{
  "batch_tokens": 65536,
  "seq_len": 1024,
  "steps": 7270
}
Below are experts of layer 5 (counted from 0) of a mixture-of-experts language model. Rows are named router (the router's row for the expert), gate (a neuron's input weights, with its number), up (a neuron's input weights, with its number), down (a neuron's output weights, with its number) and show model dimensions 0-191. Each number is 200 + 30 x the weight over its row's rms, rounded and kept within 0 to 999.
Before each expert's rows: a language model's description of what the expert responds to. This comes from a sample of Wikipedia text that the model never trained on.

# expert 12
Description: Common first names and name-ending pieces such as John, William, York, -son, -ton, -ley, in credits, lists and place names.
router,206,202,164,182,224,180,230,246,233,178,210,202,187,165,175,203,204,201,237,189,280,240,210,201,146,177,222,169,176,215,211,254,215,177,207,181,191,252,216,257,177,187,193,179,200,206,140,206,195,141,192,185,186,195,263,233,153,174,172,169,233,207,192,224,239,230,214,201,189,210,190,236,208,208,198,223,212,277,186,198,215,223,168,217,216,198,173,220,227,176,221,197,207,249,171,204,218,185,199,223,156,210,191,210,220,210,217,238,216,159,146,223,198,212,218,200,188,154,225,215,157,201,171,195,177,205,262,185,169,210,216,181,255,188,245,207,159,142,194,182,202,197,211,237,196,211,126,184,252,164,212,197,118,198,255,205,216,154,156,199,231,168,237,146,264,164,197,215,211,205,201,184,218,194,160,154,227,204,241,157,218,171,205,190,219,199,257,231,221,161,138,276
gate4,192,146,200,137,150,228,180,142,210,195,193,231,203,238,218,141,196,224,146,222,130,188,176,209,170,189,166,219,184,194,193,181,197,197,250,221,198,201,154,188,190,163,197,235,160,231,178,189,225,236,233,193,201,194,236,171,216,183,222,247,206,178,230,201,200,200,250,190,220,213,112,153,215,170,163,257,204,153,225,213,171,179,117,204,211,205,204,220,182,216,191,254,221,173,195,216,214,149,208,245,208,184,204,233,201,198,227,199,214,176,219,294,222,205,190,189,167,210,207,145,213,215,247,233,187,214,204,212,247,183,209,166,244,206,217,232,220,249,227,128,271,223,181,211,169,191,224,228,208,203,173,201,167,202,212,176,174,182,201,158,169,195,168,224,170,233,191,175,174,184,154,236,180,204,210,198,161,162,184,231,219,207,190,188,150,145,210,165,162,235,170,160
up4,194,178,185,210,253,192,203,178,195,267,200,181,180,226,141,222,207,145,200,188,150,187,235,206,200,223,206,179,154,228,233,155,206,172,137,203,177,187,177,195,219,241,238,170,215,188,194,192,193,169,132,277,205,233,179,158,107,179,183,230,207,167,180,221,236,153,182,206,214,185,247,148,179,219,281,165,195,231,201,154,184,204,241,141,252,225,194,209,223,201,211,222,192,232,194,194,225,248,226,146,199,209,230,165,234,191,158,195,234,264,164,128,230,199,201,191,193,171,208,251,241,219,153,181,198,210,194,220,240,157,213,250,218,201,216,198,202,203,206,231,204,204,190,181,216,242,213,183,239,159,224,184,218,207,193,178,212,244,205,239,248,191,226,142,209,210,197,192,224,196,216,204,219,180,226,224,217,236,236,229,218,245,195,211,179,241,202,158,237,206,229,209
down4,223,222,259,194,285,205,189,197,223,187,199,247,188,179,221,214,176,167,236,185,228,222,197,194,171,152,155,199,183,176,198,222,217,230,199,149,207,204,245,255,161,222,160,155,183,251,252,205,202,240,175,157,149,211,161,200,128,202,184,209,220,245,192,211,199,168,201,210,220,179,158,227,146,234,186,168,209,234,168,209,239,180,261,250,136,188,214,208,191,169,201,187,205,170,194,200,251,227,157,182,221,211,224,173,170,210,232,198,222,199,207,179,187,227,248,256,202,210,176,246,205,176,249,142,190,217,236,191,127,245,140,201,208,163,187,229,188,142,140,209,189,184,214,207,142,229,126,166,172,187,191,228,178,163,231,183,231,207,195,208,224,196,152,178,222,205,211,203,188,220,225,208,203,216,237,213,199,181,242,211,205,182,217,258,165,204,190,194,197,210,236,208
gate5,159,199,158,285,190,223,169,243,188,245,191,190,238,245,177,206,224,190,179,203,209,214,181,201,163,193,226,163,205,185,228,205,192,214,223,177,205,224,208,204,124,128,185,214,190,205,186,183,191,194,168,225,219,227,224,225,208,227,154,187,212,207,172,159,195,225,271,183,220,213,249,210,157,172,196,212,216,217,150,184,151,150,185,198,206,208,141,174,196,213,198,184,131,170,217,176,145,158,148,245,217,235,186,171,236,167,208,180,195,203,175,215,221,215,143,201,156,190,199,179,177,207,146,181,204,231,190,160,167,205,168,204,204,223,219,196,175,212,240,189,192,236,166,221,168,104,204,263,186,264,256,221,212,198,197,226,198,137,166,216,219,220,180,179,217,205,246,204,190,245,177,271,203,170,220,227,188,187,176,188,222,185,235,249,217,194,185,159,190,141,206,178
up5,242,197,224,160,197,157,219,192,170,161,225,208,178,182,217,159,170,250,201,142,239,183,210,269,202,227,200,226,191,237,210,180,188,162,194,194,223,197,174,243,173,239,222,174,172,185,186,191,226,203,204,158,175,182,136,175,181,162,198,192,183,183,204,239,200,182,225,247,188,193,172,224,228,228,212,162,193,181,250,195,161,255,222,173,191,175,262,204,178,179,200,228,276,214,192,200,238,247,205,180,208,175,191,223,195,225,181,204,194,216,230,188,184,235,256,225,223,140,198,176,189,159,223,206,207,151,188,255,195,161,215,176,226,197,177,208,192,183,159,207,180,175,201,220,223,286,186,149,194,156,146,183,215,227,211,208,205,229,194,150,200,196,199,246,178,226,149,224,206,172,216,162,235,240,123,102,210,167,242,174,200,218,146,178,204,236,210,169,202,225,184,243
down5,168,200,165,173,155,220,245,197,244,217,160,224,218,214,170,224,214,215,204,208,170,232,209,194,191,205,251,219,188,170,273,195,198,232,188,239,204,183,170,222,248,253,228,232,225,174,156,236,189,154,166,247,219,211,253,157,222,152,184,161,155,234,197,186,213,205,212,210,227,228,192,224,184,134,156,195,187,211,153,169,185,192,164,180,162,223,151,234,197,219,171,163,182,194,186,155,224,168,156,170,160,227,193,215,180,143,216,224,195,224,199,189,264,177,250,171,179,256,271,186,227,232,191,185,214,204,255,145,188,155,245,188,212,218,265,164,185,201,162,177,181,228,215,214,164,181,190,210,200,237,173,206,206,212,182,239,191,194,213,215,225,202,201,224,222,226,189,207,229,183,218,223,198,126,214,200,132,175,179,221,217,195,243,147,189,228,187,242,253,158,202,227